config.yaml
n_layer: 14
d_model: 512
n_experts: 20
experts_per_token: 2
d_expert: 160
d_shared_expert: 0
activation: "swiglu"
moe_layers: [0, 1, 2, 3, 4, 5, 6, 7, 8, 9, 10, 11, 12, 13]
router_score: "softmax"
normalize_top_k: true
routed_scale: 1.0
balance_loss: 0.00339
balance_bias: false
router_bias: true
init_std_router: 0.0115
lr_router: 0.000438
n_head: 8
n_kv_head: 8
head_dim: 64
vocab_size: 32000
norm: "rmsnorm"
norm_place: "pre"
norm_eps: 1e-05
positions: "rope"
rope_base: 10000.0
rope_fraction: 0.25
qk_norm: false
attn_scale: 0.125
tie_embeddings: false
parallel_block: false
init: "normal"
init_std_qkv: 0.0228
init_std_o: 0.0
init_std_up: 0.0228
init_std_down: 0.0
optimizer: "adamw"
lr: 0.000473
beta1: 0.9
beta2: 0.95
weight_decay: 0.18
lr_head: 0.00411
grad_clip: 1.0
warmup_steps: 256
schedule: "wsd"
decay_fraction: 0.897
decay_shape: "linear"
final_lr_fraction: 0.02
batch_tokens: 65536
seq_len: 1024
doc_mask: false
z_loss: 0.0001
train_tokens: 651400000
steps: 9940
dataset: "wikipedia_en"
Below are experts of layer 5 (counted from 0) of a mixture-of-experts language model. Rows are named router (the router's row for the expert), gate (a neuron's input weights, with its number), up (a neuron's input weights, with its number), down (a neuron's output weights, with its number) and show model dimensions 448-511. Each number is 128 + 24 x the weight over its row's rms, rounded and kept within 0 to 255. Numbers have three digits each.
After each expert's rows: a language model's description of what the expert responds to; "gets" lists some tokens that make up at least twice as much of what it gets as of all text. This comes from a sample of Wikipedia text that the model never trained on. Tokens count by the router's weight.

# expert 15
router:142154149168132176142122145124125117093147146124107134138136160126116142130149111142100110122124120139159115182137113110133114129123122141133155146097108131069147094110167079101111108142075120
gate0:107101085100160135153124132082146145127165092130125161141143127107124131141119090110090117120120119123094135121111140096109110155125163126189090110126096148127137124155096158107120108092121126
up0:110126114084129118107115147136129166099114069188138152126116129134155127101080090153149109090195127113137147163139146129121096125103186136141110134131097132133142125103097146103114157126117138
down0:188136163140138162088114118097116151122137156136112148108150135153097138116118164153115128121175147125105115130096134158167132113131108137110087106170160172125102156174143134128142136091084144
gate1:144100119103166151138153139098152143091138107169087094109085110128146104115142143147120161103157108177145096061058090145144155130150146151111079131158086151147150104135098101156134126165181169
up1:134123151127084125129075084151143106142098149084165131154143110163098101131136110112115114109114127139103137167182118136159102121142071116122135107112140120109130177138128126122112141131121150
down1:173108132102095098106113099094141120115110148130164116125139110147117130125124109122161144092100124129130114152136134096153102145147123091133127136110143093120129152141160142132125147113130114
gate2:059109138140166082136108178130141130147107152153114117147098102151117109167146150122152135129134159148151147153137123095150159165139096142167114167175127082136141085105101116152099122141098145
up2:136184144095081139147135152106147144102118172137076105122136129147101123134134137154092131127119179122131103123124108147122155179099123099148119150169147141145106140110125145143121100137120106
down2:127129171135115136106119141131110157113111087120128104133113136097153168150081143137186165150152143164134108119134123119138157113153141165128169118162168104161186153142149152124152118108090116
gate3:157128106123149119103137106121080123116156078148106120150110077122136099097119109129190108091105103145112131113122121128192153105136104110129141149160111120132041127127120109134152124198149160
up3:150122139134091146145123123119123120117126145097119125131119086124145127112129166110116165130138129115094137113101092116157147110156159105103135151135151151101113183151096157101131124159107135
down3:118156114105120146138175091122093111162150119156112128135095118088115087126129084118150137093105081131100162111124129147096110125154078112140094154138123095161105117160118144144161154125147141
gate4:105082175137108128123144113130138099123158141120137150144156154120092136109108108122143138145166141151125148099135085112142110128120122135132133143130128121143149091087137123118084135133130160
up4:159115133079189141106121082137114183129112130147140098083158148115153101156128150132119152117157152133115131124097161142142153151187163142129087121100118134136105139100121120163138153091143159
down4:112122132153142111107099101117158144143145110120143188173118087132107127101117168077131131152122115124097095105110133137130165132157130108097145133181103135131135085138124118142133099102158115
What it handles: Determiners starting phrases. The article the or The and relatives that, which, who at the start of noun phrases and sentences, e.g. the garrison.
gets: " the", " The", "The", " that", "=", " his"

# expert 1
router:108130104093094154160138111166119140085123175134109138140129158141122150191129164137135136113092110147144132124133086144115139128147119082100106171166125123090164103095136126131116142135088095
gate0:141110100102109079169161105132108181095159169111088129075142121122152142119125130134150108140122183103130129133140103136115143126088165123123140146087127110139152103075128157108119113149084126
up0:128148081127126102138133101177132161133131131104118163145109101110134130119152107114111117110099163153164126132133147153162130138118135106156123142090123136084169157086110106110123137160134115
down0:194138136137146171123110119156079102106128140115156132123065112113125131134149154141179135134126074184143136113135093100113097126133087137160121105105133130162067121195140105145139115119110120
gate1:065158137151174130134115152096117135102122163129157107132128198137072129122134149106112167150109134136153158108096121113118146135124150083141163136116162146112143131160092111092121187139136128
up1:169157152138128139145128097116101147125151111118123100121122114118132142143143116078105100144132106131158157158122159130143132145138132171133168101129085110131170129136100096084129125092141148
down1:104129148154099133138154137130112104133133154082149132139137136137134128113139097083064133147134109148157142158137142104129168140121121130127131099163102154116111132130145091121172137112136152
gate2:124118159071153112131086118132120164112127118135165106121142128104150136126160117083090129147127132103176129104093118154151131104153096104158160121143091138151082109153104137152132173099114161
up2:106119080129115147213149165145140155133119105125091127123137164122097189139137169115117113130148111114133114126111113151119097121165128102113112128135173130137152155115140155119173095126088100
down2:123165129179135132126160142131098091121122134118104170136111154147081163145125152113151113168140119125136124124161172150122139156136169136121102113172121172142146119140107143103172127136134104
gate3:059153129095087128191125106139137121087110096127147058141145135108110136147119133147085088146154139112100122142165111102111145101121154184110100150153151115147153160163125119081134113128157144
up3:150096111135122162111118141086108173122142104104129092133149131086124154111173132121099151088188145137101102090147130117116146085139144110113132106100111114125114107137133148141119148119131156
down3:123123146148116118110121122146127157117112152118152167102074111117123101132100095151177127160101106159119121137122115115094142111134138141160106124149084131150078124129133122123141127175157101
gate4:143090118124123161132158139123152102156118110127135130175102111094094134176163153082120153162103150150131136125082142129136165138162151132137129103140164130089127137132136142129161174107105121
up4:108152113109125156104161153110156108153142120133103110169135124109123113150140140132126145178141147143068091103134148139122143164117157162149143129137173129124136119133109122140140155129154104
down4:102147157169102088135138105152061120140090124096120134099096159117139124148129120099121147120109108149125121074134101125157096118108113117160125165078191162171105148120146119113138086120157098
What it handles: Punctuation after names. Punctuation right after a title, name or clause, especially colons after series titles, commas, periods, table pipes after names.
gets: " |", ",", " (", ":", ".", ")"

# expert 19
router:116134117144097122147102129142143166139104148085101177161161124075113118100128104100133105166125132094149097091119088146154092146132129148092104102119102153085177131136165120164134097142129127
gate0:142123115146124126143098103133155150124134105095155117142132115145086146122115131125100139110145148118147088154097107094134114077129116150142144137131161114132114133096114109149095101114108153
up0:088070111131147140143130126105121107149179146132145134111147126100125154128124076107153130127129078097134140128151075151089116121089106124134109144141090163140148165113097178099133118159137122
down0:129161081147128150124143138110119094167122153082120151142153122177143136113157109108099084142137131120142142110138117144154139115121136172143148114130136147099103126129110140101157139144171139
gate1:121114131131107098135138133138112122115146101104138139077132109076119101144129170115188116092162110139112135101125124100114138081110147140162119125154130105128113172110098117136158122112146161
up1:102105165111065132142130115147130174142101089088090125140113096102127093133145155122099141115141114162127125068126108113150104089146074122077109106153164123112179093137125112196118120091144153
down1:073146165081114181120088121166132125108127140093101122157141131146123143115140097102127144115101127100136099110125140134104143111132093177125118142136109123109160100140103119174112127107093105
gate2:119084152137125101132105114104155121149131127151141126075146152120120126159083124076120143138112157135112112109093120130124113169092128116086112131131105123116161071142133111132113118127216128
up2:135113093149119117134148146126113201154165105107133133137131132127133127087102156085136095118135122100110121130150128113168109168083166122119125130164170111112116111171114117120094139112141146
down2:162105154128107130127123132135100179083145159139141076128153101139146163177130107151141125132174133098114133123155089106127099136171086153131106123111100120128102103151142129145153140126135131
gate3:109117114150103109140120182157158067095126126109189121106152136165134135147098124133123141126158097126110119143122096147126144130112126120124119129103147171145114167129105117111178109079079119
up3:139139125131140116107120134145136108151092187115153084129108085112151115150115146130118103125181138159177119139120123115115090127126148151130156099131118132150143102130130117101165099129135138
down3:158094093125109100116172096126106144113119120116168122158099123121085089105157105105098114126147095135111094118069136138144081102129128123177120134155086119148103094125078093137131126136130115
gate4:149134204136122146111156157145123064127116118133102109113107095093153144137143112176123121126117130154108168133158131123182115123100144147146155108159144123138116112173153120147161168107136152
up4:096140114081143122148098118126142156131133125129101086127121108123118180125120105132124121099160108129170175096109121141143137127165081102082129111154101129121148130109129129174129138155134167
down4:138129179058151133113109126108111153182105100109147118134132088155171130134117111151137140122159120138152155100126151147084162098131176130102089103130165097079098134148162125174123183142105153
What it handles: Line breaks and headings. Line breaks ending sentences or headings, section markers == and ===, opening parentheses, and first pipes of table headers.
gets: "\n", " (", ")", "==", ":", "==="

# expert 7
router:137089144132120078117105124108119109107100123124155124098136150106150132100169096109118166144107124117119175126135166127154141152087168152095123083122153138112160140134118095113113092075171137
gate0:130127171125166124124141097138167135106111159146092123136105130166123139177107166092110099138100090174127128126113129106114091146128148121144131093105113117153138121151052151136138109128168131
up0:109169167090141086063155147169125094119110127168128161122119119142149137101132126133118105134138102128126140114113162164143057118153101159140131099163121134146129124173101114168186159129110168
down0:099143111132090104157162114142125135155117108129114156100123105104124102128138175132131131078085215129126118112151135145135152145110123130117129134153109157147130086122102131136094126099117158
gate1:137145120169149149122112140142126162079164148139117133120160151114155111134111130175147158139097141112117153143096126132138090108109113134141155098119093129112153140141101125101148158150080113
up1:140135123128138137146110137163156150142144129153182140099123096125125109159112106127149118106142148074146114129115114116135144162119128133137115132157116169152131149137127132145125103095148138
down1:116106163098116142093118130117117118171100145101129131155130151140146114127092149177113133126129155139093124150085135166105117108141161128117128120130127091101102129128138130137163130120133143
gate2:127162112123124153131154079101136089117125104147147140141105159093133105148159136133111132097167125124141118110139145158165130138099137109122149077137121153075143150129142142148145150105144132
up2:184117087095122146114151152109150095111140170089111161122157139127123094156127096140088111123097161149090135088131134146112087141091119131109140116120142142153179098105099132090100149106069110
down2:093150177134172154118148150119117140103123106133131111151128150115142153164153142163153129136152087102149099160115125133132115083151126059173123142181130123109130128143152112095134137105161092
gate3:123103111124129096093136191132129128104115173137113164117154168111133152146107096166139091127131154082095157161121141135101122111137169124123120121119122112147145135107120110142139062113122144
up3:147133061132099129165114103147153141145146127168141089112112121141143094162120102145149138119101116126111100129127179167102120136156134115132134098123099092114113114146118130110176160142124146
down3:159153089138117105178102162158064082121109113149125133118098155137082114101169117129097107146110133137166120090116112198118146135147109105121084138134153145174104123143183123151106074111110112
gate4:163161133173085112105118144142127074128106145097116104177124129139201146130151122121115162103128150108115137107129124105102155144097110079098147101140125130066107157086184124136134164110125157
up4:162130140138131123136130125121125120159111085118130107132116118130117166140139131118143146091141159097136135090156145137151137133123134150161143153120125166105090138118165135147162201142098151
down4:159190100127102155100118109133152095141125175157141157153141104116153121133069128124135050121073132109119097145104131116156124122100178104106124152163088143119113108109075102149163174144184123
What it handles: Single letters, word pieces. Capital letters and short fragments starting or inside rare names and foreign words, such as C-s-aba, Ne-i-dell, He-mo-globin.
gets: "S", "s", "A", "N", "B", "C"

# expert 6
router:128155090128146132168172154065137142181141105135156143088121111142106115091121163123148137108172152094098127104134134150140136126108126175137098128131102139172118129092116159087156109138185111
gate0:152078082106163144138116170179110125099130123128117133128113131120139119167155098113079151163143165152151143116140133093147103148121142121126122164135174171140138060165133124166116135144129122
up0:094069156107132118091118087120154202103127116095124154089141178158156111187104170134137071104114165125127127130105152121129172115148131122173148151133150088143129180144092153129127076127138145
down0:091094143114132136102114122101141173126105129150148134107147155170133132164123128135182069112159077120096121118061135143096125080088118157107169134114144120141145105164138126181139136156155179
gate1:144152153126132100131109149174134091150082135112121127097145090131143138092128144099111138123110102123120094167127198116092144103111147147146134141118135161162156122134152151097121137132136122
up1:066112143156134116128107158086131125137167049151097120151165112189136132167132111140086112114113141149159124106155161170152102116125107150129126115145139166118099130142124122120127152141133122
down1:140125134161120131143137125125142137097107086140151100113153136153108148084125132097123133180115167094137154126130138167129145123118132082066082130117155136180128158116106138148091166125090114
gate2:110129134086087144106150084159052132108108171070143094126122102117132156151152088150156119132122149142103127145165098132130116095127135140154141091143150122148094147128116122121103120134122135
up2:107107150114163150123144143093083104132097183119130123133134107104148134137090134161141163156112105120125151171129115118144164122120085124119089109162188105156117137122137139111101092132152081
down2:117113115125105108167106125133143156117137139138116139123096125116105112101104128127158135140158134100165105121145136152144176158133134135071128112138138108153158173096109155140104095105114136
gate3:116133135134115113124158135127102110159116127143118104105164130151146127127179121111125131145105139147123115132125185129069102115107111119162175124161117119124180157112135119137091071172123155
up3:154104161137098120144105106146088106139107136105101127140112138098163113148102121134121124139125155123117085164096160142145061157174168122125129065125091095089127126145108119113120129103134120
down3:133121155115123153047157152160166127162136150104102133108107155131138185090124114125136138117111094086113131126118153126134115138155112100118182094087119147100113116142137137075143124133115111
gate4:154117120136099099153105140078165138127120090119088109157095118136097127097110127175145134127078194091148086139134097154124138132142154128127113123084124136114094123145145136132133155103111164
up4:121116141142129135131112149131149165135121124160171108143150107137148134158155126127134126127142150137126131153087136144148144164166108128150174115139078091119108130153124112124135118121163153
down4:126097173162123132135151131124132107111146110145108110113109115159175130112124122145134090149115106105111133101118090109107107124106153131107146121117116092098123126112070119121158063098139158
What it handles: Suffixes and inner pieces. Inflectional and derivational suffixes or mid-word pieces, such as -s, -ed, -ing, -ation, plus inner pieces of foreign words.
gets: "s", "ed", "a", "ing", "e", "er"

# expert 17
router:118164110130179130083135128128152181163122097127125114134126120123147122106106128098151099162132147115154165111127143145143078123130129143155103100166111130081096104084138139132155121148128131
gate0:077159112111126166085109135112123155106174110147125072082161146163098128136158156113152146130133155132154123114126158142153097078117094106132131132123089161114139138120070127101109132141124102
up0:098131151106128127149117098124103134121113100146148093106102144142128117127140117135143116153168186107107107101118116147124126086108089141151115185146109093117143120095108125095140112105109146
down0:123120109103120118126167168101104162105141114128095144144140160151104150134104120126133157104138116112146126119150173122132122107126108088118173126107116137193162153129141138155112102148099126
gate1:093160156114144107107089122094140109164142169131116128095122110152136131110141150129137126160107148128089145153106108099178145127100125109141197112107107129137091116136152103178193090154148098
up1:124128155121089141100143113137110113110077137126147123109124141160142152094112160129130157113143157173140104140153083093142107147132158142144138067120129160124081114142126122131120124146094122
down1:137141165070183134151112123194117128135165147096146112158176079131130107128100123114119124098113123136104086152140159152166140091112123154137117149119158142151112118109103118119140142105125100
gate2:123134079105117095116118108127105125169082119147155113140127123151182138140145147143142120126140137130126108133112106092166120125115139139132131068145124170170154117106089143074153129138173088
up2:186142133145129158139102153149156174131120154119125128071114107103129154146131117135143112127084144101128136145121110169123126121152129135154105159085179106101129084140157129115081138120105128
down2:135101158172088133127160138141135070104140163100109123101134159102139072151098147101128114121151141088146155112116093168114154121105136085150146145103141112169129125071133160138097127112116126
gate3:123152124136135103074141084111096087132110125113115084087130162194135116129129113165151137125102129112114139124157117137120096139173125100157078117133119137129158125115126147113112121099112125
up3:141128109122104071099106128142096137116168103144127131123083070128171058148134130169130125114121106155110101154097158116112147095140176117155098124190105139130156132109143110142134128123159119
down3:116170113156092128106136151130168152125111122159125098122140165128125125131184145123080129157170135110137142120116122126120137079145164115157154126153147118127145132118116138131155135129118153
gate4:167109113172124161088146148157107166135125101133110125117081112081146142150105174090093130170118128148109174142144132147132132071128137167137170125059107147101064119149161119191150121123156138
up4:160164156162154090091140100132164130101159128134145095165104108151097110125072137104142108120140174114157124122099137136106115148136095146111052158139105155120127124101077127137069129126126123
down4:084128103157105121174158102086118114153127176147115135158120093177091158121148088117114121159161092119136128081118109091115129160109145142132134154151124113114117117116147156124160147153128125
What it handles: Prepositions before noun phrases. Of, by, for, with and possessives his, her, their before a noun phrase, like support of the, age of 18.
gets: " of", " the", "-", " a", ":", " by"

# expert 12
router:152106146143103158156153127142142110143112136136175093115147138154112144158151120129108085138104128140132111187074088149128127140123074112141127139113108122171128097144128098119107161135064141
gate0:123106117106138146115142156134104142138188131130119156114101164132143123162137127115133147092118157134149145138135128121137168147095150117118169101145156125124128131106150126118111138117131098
up0:133135148123090161160158104129111131089150131132190132167146129144134165126123136120161135106112101112103127142096105120114152129173139095131106159192110107129142167157150101128096109135121106
down0:101127098110126128148172117121151122137136131148178140159140182133125172118158103094110137129127155123112110105125126125122120127128102168131142092105108137098154136117121170091168148168102117
gate1:120113131165126134080122163140109115082104126115112107148084126132154133109138113128101112133134114138172127167131108113177122134142152151121102120097181156118128126141150122118162132132127152
up1:103102131129157108121115189135160096126115148127100132114114129125121162160102133123125098151108133147142146130136103117163130123111147129145077112106145106161113102145149162141165104139143151
down1:159127152176095138125148124089135138088146115135157156150140133149137147088155161134108137113104130095104124133113109180114101104118148158150110111129113165113109122120145111106118147083107122
gate2:114133158119123137130063121120167106103180055128120092154143144104114125087146143160110154135145143134099152098130170113145115134145127159150143098123111099087117148140136094108105156119123115
up2:163082140172131169128123152122131111111140105161114094191128123111140154111142073124157145121166124133097143126135120111146099133081147101144130058121097095143101141126145115095125134134130118
down2:175102139124143136143134145160080101115121155095129125109122124129135165122199173142149157092125079140149127141150132113132090117112086154091178132126118123145139135081188131097111086126144117
gate3:146156100153161110107110148151137133138121135115110094143157089170099148104118059125149121143137111105105105130166138149129123151126136099122125102114099141139147127113100150082123146137134152
up3:136128125129166163091137134083118147148136112098116134131135109174152121161134109077157137121104134159162121133115165116145132123122136121067110071119159127137140172107116167128112125146135111
down3:148110113137108079143152121166120131109148105089186139130110090138122096091123125125142122147136175150148102131145112126165134136128119157160143138138110104125088126132102106149138175125119164
gate4:127143137107127128097150143136145143129147110163159101104121107153143138156188133128116111114178153088119113173119105124091105155063141151178176142166125162091123167171085160176120128092141111
up4:108128128132128166110126154113147142139139129132129119147105097148131126151170129093115137169117111106148138147142160128135145177134141132126175131102123122111131104128152143141153111123171097
down4:139140106157131103117186133136147121155129094095121126142106115114103092153156134130100131130143121153134149179121136103159130127117091110140128148127084149144093140122140102144140174113098147
What it handles: Verbs and prepositions. Common prepositions and auxiliary verbs in running prose, such as in, was, as, into, by, has.
gets: " in", " was", " a", " as", " is", " on"

# expert 2
router:160124135105134108108096104120152107104122130123123104110097105089169179140107103149105096105086132136143153159089119120081081094134164115122122127157120145079129163131153135093125134148103138
gate0:083136087135128170133117080157102144162167141130121130138121142114113110083132130091163142118088121112149139141134163145146154161131150095120130149116100141170134137139087152129135169126120061
up0:107128105139180146049087139123101104136113167156194130129111117121154119082105103154094105145125099127150136169120167147118082115146154114114129082113125141120169178131091127134109110140143104
down0:118146115140112121105115130122110116133159120119154148154142138112093142106171137089122159095172127164092124131131113129107154140133154129131126140103133160153142123209119080114140113141113134
gate1:134112131138126092141116086158123150111174126147140133092138166104136160166141120083104078142124067137169149157098160153115108135149144141080167152131117137134142139091110148145157055105157125
up1:137116123117151145146086113149099112155145130124121109140096133105105143073139108097105104152129087154198094107144152103118112108143141150100106125093145104130154121107135100138117102098169130
down1:142146156140129071095129124147101115140187101166156142148133086146123156127124093111156134103119161101129106132136144164154147149119151130090094104148128149083125137136141088139143119165085105
gate2:125109105130124093152102123126117117136142084137122133127143123107159115080163083062103114152134099153170126106117138111099126143111152123106140112163142129133110165179134097144130106137139101
up2:135092130120082107110130116132140140094156136128137128161184106103109119105129115061119164155133139153152078119114117108114149126144161147107146136121092129133148131165136132132148082118148115
down2:155116116139147119119080115072163115106130092121070109137120104080132145088142139123116144113139139138146109132156121108098134124118155130126184093157095131169147099130149113138135127065128146
gate3:146141138120112132140134131109200157154107108145126149125148119161118099146110142140127152101115118093103104094139119152163118134108111128152144102101134125135135158152159192109142106143144121
up3:122128090147154163157150134154133130098132094111106145142130115123121124076110094160155110149124156107111123109176140084116150141118115145119161130110086112132149103143140097075150102173147129
down3:055118128129149163139165108138101152092157128158196131120108140119141121131141137119111132117135153089117140167151142164134134102131117131134179154132084132153161098157114105159116119147132138
gate4:127146103110149146116078094116175084117133174210082148121090139153124124114137110153145142136128153105082152132113158081142146123142121098129129097135118162127165145120099115143145173149139101
up4:091127133150143127141094141103157121163131125145116124122122144118095134127100142130098113113166088080157127117086117121122134111157149154165151130109101156132145158140161123100186154154129113
down4:126125128140123116125118157148091142136129115137096093151162110166136156150151117186117150138085125126094112116106115124142175160117142149112127141133134101105141104137132134126126105149169122
What it handles: Sentence and line ends. Periods, line breaks and heading markers closing sentences, table rows or sections, such as ". ", "==", ").", and "Total" rows.
gets: ".", "\n", "==", "===", ").", ".\""

# expert 3
router:136157137117077105083127127137146139137175081122137137153130128121079147100127113131130081142104128145139128150129165167134074132143068130101130128116151141078107171163147143148157161165145116
gate0:168104091085142186130125105115140150093107129126142116168160111173197114089147139136150145124118122112109129124124114149078118094124153119156183123115153121127123152123162127136169151103140112
up0:090157132097153141146112119098157140157080112111124159107110115145065085144087093176135148123182094126129173101129123104121133149142137116123118120077126158135141122119101112105114080128132155
down0:131122133130138122116145157174132122117110118139122129144127108157167128121137113101155133126104160129096151123118146102105155116092128133130136137132128167154143114083098100124155138096151143
gate1:159096153136136118068147137098122102134154123100132109090116106144147122139124106063143134125184154123134153139146101171124132102115143102160151117148161153131143132138129115093115142105150114
up1:172153121160143151072134132124116113155154138086139143130139121158122122124158099052177140104094137135115150134176139119155163111134121077148108130164128114129135143096102140133124127097147137
down1:135113128117131162130153139099112065144140131123107123133157069125148159086159097141111103125106094129118102100095126157093103136127150142077113140113128136152133128137133130107148107110157114
gate2:119125135114135090090112165127127131183148113121126140142111153110198150114166116108096162116141112120142166109125135108140114128109154128131159103142104176149101122132123134135116116144089141
up2:115169137087164112107122141140134152068099153112131136168131134123100156157123110092181126098125133100121119152128107131085121138107116155128104126088107131120134141130129150130100101111148071
down2:140137117105134112104156117107102128085128142136154176098145135144180143145128142126113133154143108118158109110148067123123165135102143157111119109153145139153125131157099086124080164124140176
gate3:137097098124177097069122118124143095163111105155145110136159110102118092119114185115095141114128124158109137134123173121131135103149124162153135086154117123127171174133090129120137151070165103
up3:133133134138120120138103154101169140122162145104187120086132140111116114115111176165129151120159143127100126127109084101143103137101143109127092133118121095122144161116153124110140111121079131
down3:080115142128133157153144104119124131120127172150115126100135133117129125220114132187141115117152136132110141133134105119152134125109140131150108137141129095145142174136084165109111109150162109
gate4:099119152151127136127082135140056098163145148124108142140183129117150144092141092153129143135136130169096150141147094121122143118082140140141136091147095168145159129129092122129127142090137131
up4:122178143148144103139157150143117110112114124182170124153103143142130147120100123172115121121121140100142127153085104141125111121145156134116143114190138157136150129097160135161123077145147134
down4:099181129125137118102120129135115114140131151108135125117127178149145094164134100109127114115105103070143102094106123106104145174114107134134093125156153131145111112143159126101125136085125107
What it handles: Table cell separators. Pipe separators and dash rows in data tables of numbers, percentages and election results; also the word to, and semicolons in score lists.
gets: " |", "|", " to", ";", ":", "---|---|---|---|"

# expert 9
router:125134133139122150179154111126117107129110133147120129125116098125165124157138098126103120154110126120111076103125137097142126151147086115124158137119141147138099143157118106124143125109200141
gate0:129131132126154121114127157145159070150120112141159160147113129139156105128117090099167126155190110110164146154092155059110148136128107133128126125145168129169127125129114102150091145124148121
up0:112125107158166148095134100121144108125135153126135205143101151115118166129119081146189118132110111123122148132138128116129162119099106159172104121163099137156150143105156105177099148150155141
down0:103139125152147074169124115184111115140134188117097101113103099114122146091190138092083173144162164122141101137144178119107120105060120121075136172135143142122111124102154077104130096103125120
gate1:120157170078107146118151123136130111115109131112113164104152158114110109121106143103103121183166137166079117152086148071114106121144154135103123183160162100099125159095122175111073157144125100
up1:154109122115116113150108120136160096132094121122151111093153116081106118078105161151145140087139121084128139142104135116086136075117113140116150082137129095123159141132115133094081101152137132
down1:139132121179166106111108147119152095141138147125090144166100159148147120104114142100156157130110099106134078134113134152117154095120139157175129119164106117135106205134114121120133118126135116
gate2:152151146093163145118154129128147149124175089134184102125105137103098134117147061107102116143110136156139093139143122118168097107152140111095122120181119142156071108142108105091120132064146110
up2:112119134136166125161099135141124136153122165098130118173138114152150149149108107140114086128106149112133181123154131112134141138106110120121089130124121117157140142131154142089092111142129121
down2:150098159168127141144137143135099106145119091139082101129130103104157145091111123166111139170138091146155090082101112120133116129140114127131126065116163094102105133137145102121114101162136133
gate3:128120177123132153134141120107131162084153103143109132139143136092148156145080133120070131173134142138110067119102115121100111132150105147137128143097087136143114087136126102112123096152101136
up3:137095103132089139162155155109135101127129131145116058122128128096124165098156172178122116146070104118074119151131140132078113121129147124135123117126116129127166099138139117157098129144125137
down3:116119170130110141138115103112111133114164102105175134095109111121074128130129150151114175152142132162179157088161127099138124115100124113135138141133147157162172110133091103109118078115071094
gate4:131138137123111115082144084100117063162103105137082135138120135146155089151117079099125119141153122113109151151161122154167135111096141135119108119128144119117123142129106162130105174163128132
up4:089131113158113112161165101122143156146136087132083133125136138118123185133141143120116135097141153086119145153150097145125118107149156106140160145108105110094119115132140128165136110114108144
down4:137169125124112151116118105153146176098131129126128167112134089140094120102087113143132101063104140128144061101124142110125127110146106105093146202129123118145128154158131160116127124128094151
What it handles: List and clause conjunctions. Commas and and, or, but, so joining list items and clauses, as in Nepal, China, and South America.
gets: ",", " and", ";", " or", " but", "),"